Experts of a small language model.
Size: width 192, vocabulary 10510, 31.9M parameters.
Experts: 32 SwiGLU neurons an expert, 8 picks a token, a softmax router.
Training: 445M tokens, 6789 steps.
Below are experts of layer 8 (counted from 0) of a mixture-of-experts language model. Rows are named router (the router's row for the expert), gate (a neuron's input weights, with its number), up (a neuron's input weights, with its number) and show model dimensions 0-191. Each number is 128 + 24 x the weight over its row's rms, rounded and kept within 0 to 255. Numbers have three digits each.
Before each expert's rows: "gets" lists some tokens that make up at least twice as much of what it gets as of all text. This comes from a sample of Wikipedia text that the model never trained on. Tokens count by the router's weight.

# expert 43
gets: " ", " W", " C", " of", " S", " —"
router:143117128115143164161096135139126105096095095163138101136129083147091130142123129139098121143094112119152140112173114090122118125153110131156121124133116131188087161144133104141115072118129164120098118146153092168114097156124124110120133112149124156123101149175141107145112105090116073138091101113098099121107082123149131114117147109150135097109107113071123126112138158166115107170162090093122152113106130136088167131131093085146146138126156103146137143110099117118161104156127186130140145152139141165148133143131146126120127088106092146142169112150121097085111081121138116119
gate0:137102152137132111104090179135173146152120182165147119139122074143084122122151133138150136144104147136102116090125105088106120103122129101110104132106114144083117160128126155116146112152129130155165086114128103133068074144107100153120178117109126158120118161119123154119135121166132075148140143113140155147131134138144139115102120103103132161177086062129085167154118167149140129075171106143153170114147118086132111121125107108135125089134128167148139100087143144120114153099126112139145112103124129097122137126150084146130149098126143133110110132124159141133125137162122123160
up0:125149103155087146122157125115099115106145138132118138123062130135142132157139112148134139112133109137126117130111151169088136128117135155126159094131089177157096121146155142135144139115095113116118157144083065139156153132144160113145121134144155142168144107101147096169166134156126136109094130152124157142128152134104123115115094116117069159130139199167121110135130116102099115144155161134128116111131109138096143109112127189130112095144184096103118139100182100120133119117149086149142150090115127134119139125146141115168141136161126161095108159066137099155092140149116129126
gate1:102098116128083130139123136150137144090139113111144154140090126124115113127105135128171092113134154115135132116120109131066087117131114114092110076158136092122130138108144146135134140175108119089144146139137124162109127129095134139130120092103158099172103163114140087147115096111173088129163118083159103109127127118105127100149094159125128107138136090109127132120116160114112114149183094125113114141126097086142198147142131102150093140139123150120150156117145101134157118151148167117135120173129176173090075118125115120085155134138137191103149126130121134159120105142114109095
up1:143156144070129137142124129112112160103138116099137131080132093158113120123137103121169125166125136128137081102135122085101124114088147132136182103152161116127102138122109144120123105130132129149110116151133132115138090124179134150134154138092097106101127131115104096123157175131121150131105119125092138180163144153104115128137156154115112121155138097122142112103132174159135111151144154109086120100157149114122107149104102128128157111154103189166105143175148119146128101111072147105112144153110109086153095132127137076173137121125153155137161094114154135125078165164101109156

# expert 52
gets: " the", " in", " of", " a", " to", " his"
router:126130142134134170128132112120079128098136116100109125131125119113101131115118121122140097108148173099117099121127133164070169154111143135125176106098117185184121099101110118166162130089096122136161114140107118146109152098154128108145129141132117102141119124090152164110137134161141186148074117161125104109175174134086100123128082106118125087097135153170093137112123140115138152117098164161148137162101162158110123113153131157092148147160102121098110136121132163134119125102100102085125123107108124157136163125122147119147132160144142103154145125120173088133112157139130126160
gate0:087079156133110160097100125140134154132151112116141123141105116136121072115118128076136139153133163119102124103119126138124156120139105123129117126143151136115125093090154102150171129139117139125123122120136148099175118095161180106101142175143098095125053170138107117182153152111143122158109112106097135136193143135165143130094138103108135122130139140108114122144132180156130083091134138154131131084153155092137144127095142139125117140127109137090157164126112176128148143086126139155098130110191140121119113157135145162163132093154120123123138104128145097153088137141153125133
up0:182155134141130131135163173142137160100150158151129131132129129141121120122123130136089138129115109177141111140100101130142060128119132124112081125168114088096110131153099139133102129120172106115106102145130130203111130154090077146123118104109150135101160126146098154115098102105104127132126149135154103137133094108112154139150111186099116154132096097097119167145068091144106169159140108086110148139136113112139134120117121128158106095148138129137128091139147080143092092140112146109183158093126107126139108157150122091102125144108167126165111120135103112125134130127096112135
gate1:094157147143103161107140155138102106105148129119144133130153091103093137076137128077127098131125094141130140100171102155111129134160088135154135091152109123132142092110125132118126089099145108115156181134127156129123144100082159120138118098110154081163138130138132184143142165133122113102099116117137113119116087115108136083104087110137149128132109169145128117136121125094093104107183129145156155147117112143132131126082167110109157130089059121141100159136121181129091131145121110137107105109088124136111146126125175118153160135127120102115131078097122095149124095117113127100
up1:105111102125118075143135124138143119166146154119157128122126162105177119135151158164115162109112150107102113138096149115131103147122167106140105158096141133135114125142092133139135145145126113101118133105156147130168126131108110164152084108115093192119151090111117112129135136093140132115125134113128093128156174080148110117064115085137105140120118122092127178131132151123162107106087114140152103109126098089139172115125101122106150125168144091106193064126142139117115142135152143139095134107121141169145107155154108171100131096157153159144091120128135135112124101144092131155

# expert 34
gets: " of", " in", " the", ",", "s,", " to"
router:162141100169154089115097135087104130106124140081100105127167122121121152120144129144108082134084169129133169121143123163116126143126086148129104083123155167170109121110100158172173154127131109127164115150134095173147133065126115147120117135100131110137120123102130138115143116136140148152066133131129104131129186118158121142139111139145151117108126162128127141157147137117129157110156170122158125174122162171100139108156136163086172126148160139137140169091132151125108139072153093129088125116087132137120112100120150120143103162114170122145151164130122106131140144116121111132
gate0:180115093151152156097111122114142099127154145105114153136107121114127164184140117150100140080166175131149146151113142166157114104107118107150132155107114145145134124135137137146134130130113180123135154142127102128096090135106091170163172135146136125113094089143126066107155107132128134128131133089107134160149101139144141117108136152115077161141136161138138076143161082077104075139137128102155096132092120092144130135137132143130140128132165128136124137137147135129138164153159143129188158146138087154116124113118119137094120129127062132131113148181128096126123163105110138136
up0:118132170090149111155169124113097117131114122162160136110113132151128084087137149087131163114095119124077106107113170105106111141148087134145152130144106127120101134153160133092110135123130116116088118143139126120141095141162120124113093143148116108134159174162131139140095147179111123122149129151096161109119172155100147164161140129131139134110101102088103220150116167163157145151126156151125112141173120165141145125165100096136118126124128130155113106130095110122142118079116182159151117158132134129124166174138148122125126143151138127126098118122094164144123126135129075130
gate1:160135141123113126153117134108151142125156105155133158148122138119116073104113143153153141133106140172132154163103144133099119134100135101162151166132151153105135125150143131103154131144111161129122151122134147132102089137095118163111138098145111140133131155148178103190120108144134125161133163105117151128129143145147143116143125106117145137148100110078106144167102168179156151138171118130114131109119094138125127157154087086175073149140108075160144107102136098145123139117137200162130139175173128145126136169119109115101147137138095143148084140126107155147153152113114110182
up1:097153130101152142160125129131138163139141155121094146098156134152148155113160114138144155114155067138115120142124114084137118139121163146153125108167073075147135115171089103089135111132124073140098119141158137120151133130164163137144123141081168138120106117141114148132098129126098151095150099144107135136098116138118135178122160169144135137150131095144116123058134118100124132157084105118113094149138103107160137113132142125162137092112139165097105128156130107097167128167104095134093117149154129078166085124141128087128097144140107101110122132106153153138113117153103151109